Below are experts of layer 6 (counted from 0) of a mixture-of-experts language model. Rows are named router (the router's row for the expert), gate (a neuron's input weights, with its number), up (a neuron's input weights, with its number) and show model dimensions 0-255. Each number is 128 + 24 x the weight over its row's rms, rounded and kept within 0 to 255. Numbers have three digits each.
Before each expert's rows: "mostly gets" lists some tokens that are sent to it at least half of the time. This comes from a sample of Wikipedia text that the model never trained on.

# expert 30
mostly gets: " footballer", "},", " kick", " bass", " -;", " throw"
router:178132164090129124114083168133160123114119158137116139135118129141125135123150192137129148136175117177153124128130147145120076101157132138102114115143143154131145088103159128130097115098070130118125111100107124117128150110166124158145134131133207151129121121114137160131156142137153117115140125153068083140114152178108123155115144149162115137120121114125124119139131123121129167123079132129086122118136102145156120116157153146125111131098132143132158131137104142172103141101169091122134134151158047095180147143107140158087114157132124112080154118124104124114171141086133169116145125125137105135105125133100129127155106147125110148154132205132098121116107109170122115091104141096148118140125122111159120158172139171152129159128164119135136128126115185126162144109138142
gate6:151084134106144104139135125121137153111140119137098112147143084154140114145171144083120167140154150154121167084131127118116151128124114123186156118127100120127152141184104129099100139092158122113106130171105125145133132190110121108111078157113107143153104132165142124093146135140104082105105095138112140097124106160100135161127142135131135113117151146138090134139158136146134135163126088104099136163117106114137102115121141138152139107170113138149115090151127143134151143107082112142140099138078094110108107129102121106079218101137160103104161119151146117130137146128149130135133138145094134152141129154064139141126125140120119139099116179133141095112109114146129178108110149105147156124145144129115099119192126188151204130134131104105160123114124122129132132161109137
up6:086193132149118136109135122111088133143108137133139174136108160110113134100077125171123116122086098113135097172112107141137113162140139148088120157111127135096108117060169096145166103170078160141127121106142126113110147053143124129173143092140136133091134133094139115153097112111140189143120153105149112142145153105110104080130138140152115127121114100103155133115140138117105081094156142128164113120158131117137140143174112144110123148102125146119145146112119134121071121129150151129153119121172149152121144117136136158146078179112100162153111156121084137124121100140131138128156131113154129124076140105170133105123140129147122126185129096123114163134126135148124101151116127143116090128121098138139154140093144053125090126130119149155103139144101117128153148109157142
gate7:112119160116134123123142089138102125124110137124146168092125156171100192126090122102118130083113112160157130166120111126148135113133139143124187112089123142108117116146159099106129132131091112097090107109093128103126127109144107120139130163127111088119147101113145171124168123142142120097112137099134133133146117121117173159121182071131140150101087100107143120128163118100185103149149134124115148136143091120079185123131173144131129163111105131105156089106169111134079127133105170129161119154143145137129130077133139145115102082154137121110140114109138109125114123086144132142148113131096117144076151085119119133103171147136139127114124127123100110117110088157129139144093142135148192128130130110141105137165144157124141073153126111113149170141115142179121103089154157
up7:114144094142138119160143170123142120136136131153127097147166112091163073154150151141125153170145143084101163092124144120146148151107138130136077107142128118128141137096113140122142117152165139125169127149154131142120103151114142114106153094156154161148105128147123087136089116111135114168130124173136082139100115132133089080111100148143114104125164128164116140111107131142057125137117127131150077095121144154163060110116097128149144104153133126126094152149114168133156117124163095130097121099097104116102134167110136084137163160130136101108124157149141145159146161154119131111118131153161120129159103183124141136136096106134116143137118131120176145140137167124154096125166116136101060147107118166125147113098121106130145164124118128115125076078134109089131142167108118
gate8:092115141116136108159126122148128073195150114144108142111127161135095162086149165119139140096183157111130147147107112132158090126143109145182102109153096145126091077144143134140136131103145102125126108104084123105129120138118115105118123154090139173141129138102117115112124138137109154104119160118161129165102159142130091155122089121150109123132127148117131141183105124108184133159139128111129134112088088143109127124105140143147173185112156137124138118140143116168142142109149171115118157070112114148165125126194151132136108102133119134179117140130116093105150124109144143125126154113134116133176087096140113083092126184136137109113136105177108135136149120099121099149141116122101105144127134076132123152119131175135069137144117072138107123128097149121143130109140116
up8:106122128136139110123125129126107097172129122123138146112138120112091151114124139094133143115162148103128161150127127130164129132143103122130121083158105140114078099137140137127151137122140112138089118086081142111143129156140114140110143185119135158161156124087144128133114126141101127057124194136142139162119142132151085182122075166150092110152162131108146138145103133099183146123136138102131119082116089167118136134077164125150147159110150137138155132128179113143155139114138155113095157090105109157159165144175147126167102057133146136155118138112132099090129135130140167139136140141135086116154125114142144094101111166131122109098145065152136115146165132092099111088092125134116124152109127093124163110119145181129122121150129102141121160117132149140105120090149123
gate9:124150066107109113142170160098190177094101142115164083147141121116166114130096112140112129155152146095140139114122120103132150127134155088079143110139154085128180121118137145129115120143077136128158143144143140134124105087105158154097134110117168074099127138119134138101100107105169104121096084147136122102131141114145166093099177080150159130085107097146102133107118115133088112125146159139163118108120136113132120131126117095115128096106114135133138111151146114078161105100090119128104150149161103147092123162088132094165168131092126115127147136119168130122106086099136179101134125149120112136149121124116114140122141119116126122129132115124099120136095152140154123079085111161088124094137120161152142116100154160143101149172161126121112125112136125088120088139135121
up9:157115112100108126127089149100153131143132115075143094136130137131148116122125155133126149120123166115138099141137145091128138113117112091095108135151175095145189089146150163128134140099083137168132155114118148132157134107109167136141129129132179084141156107136110158094109121128168096113159111149096096101128137134176128115134160100122178126074084083105113136093115101110138092123102127129133110116106121132117148135141112087107112111092122114135146093158135120125186149127106118118116165137148118157112090155134147136166126163074107117145109148123127108145135077099108170096149122127145159132153139117132109110104113106085144106155131108155075114160130119140105116090082127118102106072156126123175142108124164149132089151176135115142122082129104133101110106115129109
gate10:130135152128207119099128196074159136126133177095121204178127134150128147103115171101119140133095083164126167145127137117113106119115197109146131128110122137133118123068158129115142129106138129138110107089105135166171080129141131163100126142119175139081134117101195164133125121135114168128153133122109136191139131134130114127142136121145169147110102109114151119148127133088115097147110133119133121131132144143103073130105140128070094136127118142112152148107125112109066117113140126129124117103159142137080123142142087176118105158112119135114139132191112128068144153108121112124134131142107151146130142140134148107114154124123137147121135128152122135092118081138130087136114122117102088108110126141168143126154126112127114133103111120137116126144135111111098131110149110
up10:134117121138102126120153144127080095149122102128122110121143127149086127147105115165130128127159177138155082170119132141171170123141118134085146123142129124106134118123202111143156132132095120120162134140124136092093121110120137132159163130167081105171152140128081078145120110123155055127143128189117111108147119139114112155105121139153139136096109117131100094125159114148148158121132135099144077108131103122132132139176119117118129118111109119127158126187115143164134114162060083118128130149112107117099135145103167102169152131162137094125128137095104110148114119180131138113127123099138102114087147130119116145160109126152117114132120116095141146160126106071118127094100145151166135138129115116134196117135110184136146108180144150119133125109138143159159139111123161
gate11:145143095143137154124139111127128126126138108102122156102123163131126103097117147126125153120119109087122101114118114127146177163130107142142089152093114127119117110082179132087157104167141144132160130118090127102092101127150077123155117107111116143114155145097134137120140102150096134070140164135071102190104151140100116091135083161134139115116118103107093141162125123148098101088096170082111168160116103154131138131085102140138100098136098137110144110110107127101098109107100118112145129117136101111177163107112186121119111166141139134134154144135118134138137170165139139129143078162116133129120149145139142150130123163142111132157130058091112153162104099153113160140109098159165151165138133162118150092097137109127118110127094086135139148140113135147157170130125131
up11:083142155136094111143148169100135151112109140142135109170124098106110184172169113103116103133140137150137147158119138134154077122119136106094178115122148183122122129149101121121149137083111143133104108103135136160157127122100137142098142166146121130167091080116166126127115107100172157170105088116171106096173130128167119155153146083137117113125127124125183121133138163115164119149153077166152097089168105134154129115174144131112137158118113140126147125122136148114152136104122142133119132155140134154046134124115098121159141083125125139140141135134134111111103074101118136108129179114147120147130109143094117117133137089140117146099108153172135111100128153090136091119157150136129073144099109098134109123170115124144159134109141155116103142110134107133092108126131146
gate12:103159123181133121105117171135134135124133126165106146101131109112128163163161176139157108103125090164125107153155140107143122131145126125099145156141136155097160113090123141107187162113130131134163102118141144109100108148129112153133144138141134147184113058135128141118130121135113121157187102138116110146101110146126114168163122119130116118122142129104118135120096148127122150142087100116133134125118166133179092100116123142121161144096111155143092078143115115134085142151158132116137084085120120078141111146104164108103099145127066127102134134147158128097172121129108089121108125114144192150135126136106140131127114076141151134162164132134107114121149121118138110129178160124151088134120148120135138128093160113140096170140118092097114156133104145074175117110186113
up12:147121143091130132161151103118122114137105148107137102162110136137125100084126093120103139141136146108142147121095120165125119138124115141147109121110120097147090126138143107138072097117122142107106138126114107154140158068115133094126119115132112113094134205093145124123120116105165156103077163127126130112154158114137131090114131127128130127133092115139143133126174130107144098109176151122141111119161080122085172147138117126122102126143139112099152175098146149115151112089101131120126149186149144139128148118141080148153164123124190129153131135104087118146079134140146171123164144132131066118105142131157126128122151176122102131122094117118124156131101140129114126125057107116136157119135096119126151113169100121122187091111131180161124104123140108184093147146076141
gate13:186121110114118158114065160129137120178166102108091161110097064138145171096116124159154137093138150162135108147141147144090101117127112127133091113152120115142116118122125138156148155105098127138125146119099126131127187162171136166165138132142139129129105113082144115129109111150160095100095108144088140126103140137138139129126099145104122146103125139136076125137113159135133163124119094106083128148107115081156126102103129106144134140118140093113147097129125122164130166114114178117123142187136112194124114119111123138112098152126106142109114100133078116087136092117129093145111128117136115113140158138069121125171114116140140113118124172153148113155137115084133113127172149135160140110148141056135126138152123129144103184094152151142122130139126143140147118094134082
up13:102161117107158127129178106133147145092123139122160135103173149118126102161132143091108153132129089142153148119098114099133172102142130093101146112092161132131113150087135123122146141181076106099156144112160148113112100080119162130123111097172166075092149125150125139152151103128113096141126120171116143108131141113125144102100163123138158168109139107142135149117144106076106130115112160139130124137119087152116109145134108139083122116102129153129164125097157106154084105121101140129129162132162131077082146083125117087112137155135132113123131135128209151122183095122151164135150112148127114147090145109143152130154115150120142120128107185102126133133099148180161155134136120151130137111134126164100164106139130173098113112153121125113154153096142125145133097138097139
gate14:141109170171074086145136158149176079150129156140093102132118156099139161153162139163151145105156146103065124113118131130157117111145148119145085122136106117137153151128132144114138105139122142120167128135150134122176129119115130124115141120121133127164104125134135084132134143102099095152139118118133111109132116141170106139115171070138076104194136156120154127133082113122071149173086083126091126168107155181092139111129093116131139154104143148136102148075127118112134081147151105135135166162154155136165148090143146123152111105121090146154118148156118141148128127115118114110150151130166123135111127099131133147152124187140105145147113138150118164144128110100097129134153114127136095133134123154117152163126100173124074149128135126127124135140120112105128126162072112
up14:151127168148065117137142151160181069147139134121120099139131160089147165128169134165170129103173148104087130118121142119145085096123141113142073116157129108132144155134131153120135114161123136132170133131139123116174127126116145124103162120115136123144134112134136075145133133089093109143141123118132109116107119138177113114109138101115090106199145158121164122115070119136051149143088108139097117161115133174103140142128084107156128181122144145134093161074139099122126111120154135129119141156145164138165138089145135119148107133126103137172106139133094150159121110105105105124147145138150143114118120101121125137160115177141110133146104137172117161139125123099109120144138111122120086129126124148102128143118105165124084159127140107149136106145131113093102126151071108
gate15:149133098131117128079096164106127174102128117138123151138120098139152110113132108132136112144111148101117117143113127150168153171129137165109147112125111135121160136105138125131118148164046137135099143119110113142154126118115131113140108145159186150133118132163149165117118112133155134091160133161130095154114112138140132153157151087149137104116187133128110141150153137133155114105106103117100118140157161144169157113129098145094138112109097146126131118130093143144141126155108109113143087116114089131125141153139090164107171159083136105078136159140157113133160152163131134122126102132183114157143088144125129123090125112137134145199108113139075100119101119161139082107153100133095107124119135173131177098104141109133149145161098161111118073102110146092129184096126143
up15:090137166119138100173188099123127107147086165151106111110125152101087167160120143126090149110145102148136107144119115130112107125149138131120134152111122153109108109124147112105078107078184145109157096127136125133100154115155114140130142116133094115141135136093104089110105147094115124146097095100134176090167107135117107118105151159145113124144060091143133125134140146105103150154150104113150103106157108121109111110142146114131114145136146142114138112139117158104105100126109112126145126157168162099125146110072152112125081102183111144156148130150087133091092105116172143110131151098107121118090138123117148163162161138145108126068130141108173141136129143104132151120102180113167148136103090083151122156150128135150137109093149099109107170130132101140141095121137130
gate16:145138133152122129128147122077118170127102159155135131107122127149151160138128111140123093133142125148132134150130137185128169133164132144119132107134138145119128158111133145151107136137114123136098126134140129105135149138147129147134156157111111136167093101117128164089135105120119116110166112126100121114128135109148156166153154065121140125131093088107123141157112121110156121133132134117102090131166188123191141108128112121115177122126128133120109190141157131116125122105174114141118120119130141108087148189108159122176105170137135181129127113129087113103125155087100091133106124100144104161098076149130132151132124109127121104214138119147134187120117129110177126138169105150143092115104146130109163134097157068133087157143108120117122136150134187120095086121154142
up16:111127133116139136125106120175110087132146093125110130155147102120085130087174143138132150117114122125128127114124123103135055119109128118110133167138106108124102089162125120094123127106145137130158115116132129143093131119110131109129091103110144103092159151138104086151120161127146140143112151157170127160132160150117086101112089182136129114123154182159127124099133127147111119131101138144167169105106099134095112164136119140141086127141121129150121077129093145150127148135094149103142128112131131138193106071155113130073156073115100084119138151124147135154117098146163162113138126142139166098156161110106124101112136145139126142070111100101105088135154102124096122133106158113112158150159115102147089120130122196136138087115141131156138127111121078123152176148117117
gate17:107132145144067131132087154135113104116139123118144130104143125125136124100167130131132150092132201136138138149155135138121068134128160115117098121121157109144143103122140110163114107114116134130116118130139121129128176146136141158094115075088104163144152132181131132084141090140101098114119083092117154114117122125069118101151109125124113108113051175108128121102121126129156140107132108128123169105106129129120106129118084125181111128063143148123084119108103134079144152104163165117127109137098114129121118154160136155118147139137136130114094113123110114168123130145141092114119129094150081133150128134121068119104087092132127121129184121149152137132126084141123130151155068108113099132136151099149120054125106114155158132176115131126147124117106118136104134115128150
up17:158122132163137136101126148134108158155158156134134143111139122155118124161081138146155115132153123115113127107129132116123188131108072151170115131135100128133165142122123135089117135159102107133101130117120137158123101216110101078143174167218099122149129100102134090150109140105129125121146157147119047132132136128166148121139102137092109144133177122097111139105130092093101151120149123128094098166132127137128109085129128136120147158183123097136139126117126141149152134134133098121121103108098115102126146150120190107095108169110128138175133128131099137114110155151092112127133129184145164126091122116141161118134143115130127135150091126181124116120154146135129094152120166114130111103148136117161122170140140100115137125103140125136107103158122121168175136160129105
gate18:118162102150135139094155129150179151096117124171142110121154135118127177180138143152102153126136072198128161137097118126170113133150136135067148141131147128113161119059115124149157128160089131113132130141131122137106110140135121156088163147154210161115114097106124100138145113131141148186134097124090091153110118144142136141128125132130133149100100153110121118140176088137104117163107124113128060105108150150117110104136140115100159160159142118112110129124142118128092139162141105136129148152111131125090114124111151117107118099140085092091151128115137110109141138144097090138114137130144131125090106106140097141144151091159159136102137150124101127129178148127166091078121138145129148125119119123115148099088141140112139150104133141067133161137149125092129111098118122
up18:121154109132102150122178112169173108100093129163151125119179150130159174176131144145112133140140104191125174141108138120144097124117135135073114131166158109139152119108104137159159133149100127117153117157123138126136115141115131141072170135138205156131119116131122070149167104135118147186160088101123091118082112124152167124100153107119128162125097139113151111168151091157114098152094133144111077125153152137128121126141122102110164183156158111144113136114142117094101163135141123134112134117106119119110105103125168135133116098137086104107126107106141160137143102104091111136093140133106126110103091118129077115167143102133165132117152138136130120156164165124161094113119131142112127130142133134106134106093131134110133149097116131100128143158144131099094099125101105
gate19:159107129113120148137112134167158139168124135136100099136090129140073152127108121157134107127145110126158099093139082153113099087158139136089161169133094143151116115118092151159113129122155139163138140123173134124132129159127147143164131118122141111131125129134114137135120188120150126122105133121148107127151159141117120103134147152141092159107155122095142142123154135117130166146129084139093130095144102138160127143145134111107135113131127147136163134169089138146157152147164080149144135152192092117154104144089153123122115119144102119124137135152111135099105073145146148127117094094130159111165093071136113126118118111154122116090129163129136096118175114145128105153148160116141156098126099080150125172148145145150117152096174183157081134177145152106187160081132113
up19:075156136163113101137147114096099112106122122132164141138176123112172092131131136121116134128117160122095170149120163101145149174115120150160103101127154114099146154142156093102139123135112126070103112160113110128123150080111096097108138142137106141136121119120119118119131072116123141149156134121138144136116108111140120149129123107123139109135093124166135131141115141142126108125140155133143114137122163131102122102132094160134138141132132120118058128114137140122090100093119176101116115091063163144115140118176090105151153147122142131147123130113150122164150171116112112132141155156133084158107162169125128133127153137119138145166126111121145171136085152096137142106113076154123085159134133177112132109096101100131130123171071067106165138083111095129097091190121138
gate20:120155144123136127139134131123116062148085144168141139163132127108123123129135153127125140156108109140132139102130106129152101108155121112130146144160131101109162153177143086133107107105128142109125099146153109173113163140126116130140138116198132154092122084166143133118127140146128106142116133143100104092141168170115146123143190163104110131101106121102116116104132134121117124110107099129142108129145102115149125117156181137109141131099123126113098096136160133132104124123114115132143093122124146063107106139108172153134087139120124131162105141128069107153165137079161079105138162130116163111102111130140117151175134090143129156191133180162134098117152087139176095101129173064151127137120133146113075166112152098155114121148150111117149123113096139114150104127135103
up20:128120138123116122155146117127113067133083107141127127151159128152122105146142119130113103181140120121155136100146134119120113074120108110134140119185160081119117150188118116159105101121127135111131127154168120142122149114102150103111116114166144147104127119154139139126145118179112099135080139120133138080132163144158167129115182146102117158098117123097144109125138123121117109103108113145139129127132089087143097106144170123143137120093142131134106109115147126145102129149120101177123130112125136077122081123106150173152084134122125133144114121102114104146171109065156087140130146140084153094127114138151088132151119103118122122177165176146151087119141124183170121128151159087136117103118169135099088152135171089180118119140142129131156113102107152122123092150119087
gate21:153168099129081120118103127145146139130138156136104187103165086153095131116121127094147124131118107146166140159115113124111108130150144123104141102149141151120141132118129156156154127121142148119125136158085114123131190137116129136134061121127120140179152212166145121109112130130100152120127118116135127084107084129102206175071118134107091128146173152131108141126123173147131151148119101126106109184141131100165124121148074132124145183158139126148182116136096156084164138091138128132124128123136105111137151120116144156119131109162100163116130120107094146115103083092126120143115106130150132129152096139081128112169111118114086126131119150102134116139127132126154145108172116111128148152138117122133141088124126161163167150102172140131135100135121144100120101131126115
up21:108117143136169124124146126105141133134113101126140078162104140105144141134157143161109136125141152095083112086126127129141161131103123147142110141102118111125124126135126105104098116140098140141115128123160117124110087128155121109147198147107104132042092066107118146128140153123152122136110125162138123169157156119162063087167133105161157136100080102135130153142139085126111122121162141123153126083102131140113147129110185143144123077105106122109057119123137111157112115153132137114147128173120152127122099154141108110111140154084146108142143136157117093153102190141153096119154134134088121142090144096155146154106158140150147138098125093138125137118125140149128123160077117139136094096119118135123116151127132096105099102149095092130117153132129076149148166109133143
gate22:109128127148087152125113131147084096105125125161152101156185130109142133135175136138197163133171148163124137148119110119143116147155127104088082131158141122142131085175121116118201110077104140094113128096146127128121142173099120118154137126141169160119133114127165108117137153125115149120129146110168071121096110140090102099093101139139072098152151118094148134135128162146115125158135132148140111087139103135130166134177114124125121154129111143171119105149087107130127164080128143094138091119132099127127113109106149151121095142143137089135113125112089143163143101138128133136141158131097148115159159153117129143177115146117151128188145164158124157123149148127119126133094140124156124107127112101155116130127147124140156131114088074141105142138091093108133166155124149
up22:109131134151088168119112140144091094109126118163152104136182122114139129143180142138191171131184152157122136145108110114152123141159126102084078141149134116147123084171125123115200113063090137095107127086147127130122139174105111124157132113137177162124124125134170116123143143132113149114128138116166085130096108143100109099096105137137083114157152110098127126132118151143112132149138120152128118104136099127136190137184116126115124152128120138155142106167083101124116166080135130090142087125127104137125126118098140150124092130138142093117116125115090147170151112149129133132134155127096140122158156167124137143178124144114152122180147172157125152128137148120112142132092133106148133106135106104152126130134147120142153142115089084144109144147095107119130171153125153
gate23:121155129104145146133160149104114159123112117103124101167140082099140107161136153098131105161132156139122130103113116099095105128071178112108119106101126103129172145142097102134093139164111149141121147141139120136135097121104137143100135086130160111107138161169141122167154120116141140120109117126153130108118127151157121129116155183127149123106161094166167135121146161139120090109139127154075131120140142110151169114167074134117133140120128143158099097155073121178139144119123083120140076142111124131106166137087098126106165177107137080138131112163141167142149128141140087129125156134148145138088107175131163121119134187110125157167092142112086171096125144137117159127100121087139130101141126166111090131140144135127161103085152126142164107117132106122121158133117113
up23:111152134106141154122148145110122149142118104104129111163152091120139108148146159105123096149151153150145120115115122095100096120080156109117115094098137102138178142146092109141096157159114146137116170140136115117145112128105134145102135103131175104099153152173138104174169113123147154132130122118161127129120118145141136129125145201123156127092152105159168135131150157141130090111130129162081134122139132105156158115157069129124124170120131136147108106159078117177139146130122067134138076127123128145102150137092118110087157173104131081127125109162123151144146123149132088135133167129155150135076109158131153114113139183111143160159084136130089177112131144133104157130103115077145135100139125153133099123143133159127163109082170119136167111129126113122130160125136110
gate24:106124142099107144133124145152141114141090122113118097105107146129117076135139118139136154134127145108142151103143117143113104087156128122145131119160124148126149125155128143132028156128116094116111132124118120114135155131127138151074141173140105108150139183159131100138123129151183115119137130117130132160109126144183140117102123080152107140130154105150126096171158072122125174123105130131135094092123131125133188143148124102083106138107145130138164148130137121097161123159124113122122129117158107103137122194144132138115158121115170117122116147133121146134149135156131141108122137107161099104124107153139121095127101149112119143115118110154132091144160142206138108158154124117114080150136159094118111136140096193109091074120164121136102097129082179165122114084121136
up24:138120120135107117100101136112116157097143120127129102196174132157146137124159133145120093154095125158131122128125141106102167167067123130121130103135139096144122133136111129146198133146135142147095170156153129143132106131082148092144104143094178106109103119121118109138135083103072137109144114132115156100143132111108129151147140170124129140136107172123173152112125186117128100143160129139147122105124129112136078124117128123142139104175139109140091137161103140165131139139138155137132137122094132145151120059095092152140140138119093125143133121126119146132133099144092147160146156176103125140139174106109118125142142111121159123150128148097102162107122141088126142100115119121135149074139126144155127118128145060129185184124098152142148148137161067090123108163124119
gate25:104128125142117130077118157105163137085163082092103139141145095076107131139151154122116117108125101146128099166128137095137122117118112120129086090145131138127180131128125136130201144147120153132101113121122130109172071111092132129134148122136143162154121104153144165103152096135120134175155167121098122142137150138147085165172132128151131136124169091107151132151089154149113086070114127149113124116159135160125125143144160143117128127130093175110152155127127144143133130121128114130132127097148095126093100108158111137154146187087103148098165139107136108134135102083118109135150108120147170128132136126166118140121125110142114141125139104156098130142090143159137133093168108160155039159112114175151138100109141096134128148088113114128120146107131111109130160116165109
up25:128102125147093141096105134124149097102185067096118154131142132073120138133140142142139108124139137144140110165142151103130103118127111137119094096169125127143184132127120146142190145167136142135099122108137148093179086109110152122135145140128134143135142082152139156118159084123113137164163159106116132120119164116134113178167111138137110145118160103085161131160085149135109113069119119149108134118144131163120131159147136139105123136133109167096138152131123118137159158117165125128112121088127113147097104117195131118157124172085123152129140137084121111146113117088090098148135103122148158114151147135158101124097101104143120140134158092168106115144122141119151121120158105161131051141119113171164124086115111090129112151086101142135114129125129123101114143115169102
gate26:149143157093142138106084190099108127141119116120086120153104107163085077138107137100126115122151105158132104169134166125114078138099149132187123135137107139111136066117139118084120139089131103117120108106120133108137156124111123140139091124103129144136124137113130155115113117111102134140152150168113161166144118139143057113173103180114151107160138130157122101090094157110161120122107137116097090130112133164120135123179142114080132105108144119122130164133158131138119160086138123146132099111118140124113143157133092127153105186125100175160108148151108138089153127185110132108128124140133162127115119144122174114127142159124116127169103121170075125137147118091127124132076116116118108102133152133120142107134169106110129140112156109132147114139083137196128136134140124
up26:155138153107107129113145157094145134086115121104113089154138112132121077154108119103124088114175138130102110169131171114079105150099153128152123110152122110125136100145135129115109124116143114105122121115152118107160151135092126129105116097079120124129138177150131141114112108095072128157137132150134163117128115113128087113149125135125145118165138098154159109111082166120119116113127144129105084135131147129120157129183133097085123113121146139134130177162184124121131149083141106163119092094099145110117140168117094140188135202119111174172105133125129150116141135195105137120132131162130138126105130164144163126120134155118117120173129114156083109119152138101127127129081108125125106098128169162106114091114173110114155139115158135135152092141093138183114130162123120
gate27:081130133101142124134143164150152123106134179169127091165081141103134148143156128186121162157126104146126153105125115128135152096124143104111144138111092148114148154070149103098084088088134123141144126111156120166152080117138110115122159124170108139095114123148158110126116180117194116137125128097114073155122145143077120140113123144170133098112137135166135123158162155140099100176129130138133134131121091129107106100089143141153121156136105153141151120170096118125142095127120118096145124140137111117182132125106124171162162116149137162073135116150135124115093103135159142102149194091125129135141149168085113149103123104129124162131148166094112116097150115083142110102116166125137129180097114124131124138133118154121119133098150125118126106104142114111140114124117137
up27:162172112166151106133133123065124139126101124126108162114161096100094131127104143094110099123136125135136122119114104142120118136152148158125154104146151162120119116198103126141101155125106158078111120139108128113105176158104123140129106176140145139138135092141104146113084112090101126094119152137132147120135152132139115166134169126126115108143128125126091124148113153118132162085121115105142091077170161154173109126151115136109172083108141141126097104082110170124091124103119132128135120128102112127093154177144121105071118156139116143152145156108105144117108141116125093122120101107149121138136038122127170133192147114156124117130080107126134126159114116167168144130130102130155112110145142134119107164122152169184135125147127116115104180112144126136150127128157126
gate28:173092126142097156147106160137096087172160170138099156155160136147115121130149119141124135143151134148121133155119116141119095111172119134130087110132133122119157128146100140120135127146158141140171118142143126113091123180129132085177120164133064155178132120151150094118118131143108074140093118147111104122119157135076108084111124115106100123142161112085107132147120105125126143137162105127078104143133102130120074116164060124130136131153137166126184154103119149145140137147121128166131127153150094144140089150133145098058110155175117139087120142104120088138155099162140127132137113088130157115119149088103089136166116122139110141113119136118137115150117114137117111118158134103174122140149118105145123105150104142133162101148097155149156112122135113129169112155096095
up28:067148122109164093101153113112150175103101071124136107095098104106139149131123146118112143102110109113133120089130143102131168153076141122139172150120108143130108125106155110139112137107084130116071139115120120151140117096113117160080146079140188107065111137116106171134131130118152174110150133118121129140142095128170125175151143142147162133096094140169135131120151148128130119130098133126155152097117151144147168128082207146126127114112114101136063084157127116132128116105120117083136118119104153104118161123123097185171150113085130135145146121149124163116115163094122120118125141169141100147141117165149161132108143123131137142144124139158119130094133138125159141126114119144097142107107146141130141151109144117131108163115158104101103132115107131137106135095173153
gate29:135175105164156123155117119114094137096115129130151161112156135108119104147128106142148149096093125109092160065119141109076178159135128162133153135130139156100079133098137123147131143130107143130102104136152118119095137099097152117140154115111084143054138133116168134133134153135104132159091139134136145102100118116095116099132162128142149141125082097092166118137150132130096145088170158133129133135123134089152125139130153145135107124133120096128081107131158136113103123118130173119187107111104180103131119146135105134134146165132155138135121110132108139147123136112120114134140101179130092115122124107168104140142080103136114157195154170118113083113118119073177129129071088104155130101132145175131149086102133133138123114108133141133171104095124133152123147126124148
up29:103126173133102126140111151144131138165126112104155084115085150128112163131070113141117162104096098147137090179161142145145095099137130131110140159111107135136126127115142117120108129155120117117127117105139138109122172130123111120102122137159088107166100119111083153134141119111166103159122117096101095150171147118108083132172084104096105156102134128124133114109165096112119093111112094126116103095138136161121145107147107139143134162096153124126144151092099139118118143129083093127114136156175148158099072161122140131126136090125129132072120132090085140151109089135131088125094122126135148133124150125107167117142120113121146131059122128138171147165106114171109148169165118111146124128116115123124105161183105092111140071151089095132100095097134120119141128125167127
gate30:118131117083158130127122134126152070150174142127141128110151127142157109109128154114117104170172162115132133151116144099123092135111152109117098087125119119113194154118085115133145135195119121123094145153124132118122143172073123107139135139135109118089127149149110067117135105134105133100174139160148133081101114136135173078113150153116125125125193141165113098151129121154139120123110142125135103081102080114097132119123139130125133130163120108129136143154122124155141117142161114101134129107095089152142087159144146079086179131119076135137147111140125183145141147150139127147172123148141143120108148127157094084134156210111142143109083140132131130124141149087117103144167124132160096149129123149140125145133120154135156178121154116109138123116113135122126116153126117
up30:166142170132132123111132137122135101187124113166121098108107140122108121122155128133143118139116168106117140132134130145122111133144148121048132169121162087150143088116162116118106152127131116162156123094093142130135133143146145192127054116146144100152107152119113133107144106119166137162148122132096134058126142140128169146111149097119151101132136110121125114103120139128168143097078095116157139131111119109141158119110075136066112111059153107131156132128106144148143126144119120139121100118122124139135168149128075116159108101154136089139109113141144178168144139177169102110114111110088104123140146195103106114153141145117134132181118130102133135134116123104133126146156156136092110106135112145110118126105129151125177101160108153149111121111114115157093141093100134
gate31:126178096138138139096091159108092124127167120139145134137138096149099138111101128118123145169129173114149179134143103157162120122155159162124141113143117130156136165155122116134151148164111142140110132121129146127143110099121136147176115127093099125095139086118120172102141146099157168137150168134150139160148114126117156132155056129143093135154184052104116132121128174154139152119121113111073138083123151108151154132162085151109149110094116137106121152117104142144175140104095103140101108099131133200102122150138161076100129141149122152146155123139133101138142114110108120134122120138165167141138137134141117109097119159132139120134108111106100177113145146121125145141144135145096120164162100171143156153079138116131137152102099134119129152111183137114127132128159135
up31:127176084132123151104084165127089128126171107141140130131137092139114136088089122123145119158135158125154166129148123156161109106135154153129120117145125137162144157170121128151143145167110143143100136120124150121152098090116154134176127121085117117080127090129123158114147149100163175145135155129144121164134110131119139129160073121142096142155183066100131132128127192152141142119119134131074132093116144117149176145172084150115136115101112129118103150099120125145168147103081109132106102110138128214117109121149162103087118170137112161133145111140143109139137091122090114138111118137161170116148127133135101102101113158131146118144113118118104163111128141117140130148146111134096120162165114162146151157092140100131154152092095160129130144119164132105126121128156134
gate32:138146125143123148093116146170145161123139110110131081104125155181134156089179121157141168122151145116111160106119127165162124135146110110115112149130138126152172145159093125154136111111094163121124128135090148120099132131136152196117088107165133154111147118153116156131169111160138111102107124163152083133103151151150145122151116115083136107107188145136094128080128104146139166141079120142087192115119086142144113141084217109105166111101129113125130110086106125106145121101168111131124184119148131154135149148103142151102117126092133075123136109138149120129174112084158106126151109105112141134171133085140130125154128137106120126140146161098117083115140111150123118105126146136135139116135106132104105128124131132111137132143138143148115134141144107083125095109103130
up32:116133145162124131103098150097178138110127113123122140131125129122174137114181141154132077127150121136117125154146146130142119140195122087099116163123148125139145122131117141145124109079148148127157135114123124146096141110122115186102135127154180189172139121099114147125121083135125140137145110113083155162129186150141111104162122113099133141133160150098108128116102137129161156115070124125130166123143130149143118129097163122084159103071128140135107120121119118125133142116151131128136127132155145125121144184087105101152112156092082114133122118138115111104149085099117119103146133068122144131159110080177139138159111086093097108154155112141117109122147121147088153100140132134175097140132127134122119147092107083124075154128098143157125148143148146069134134114165119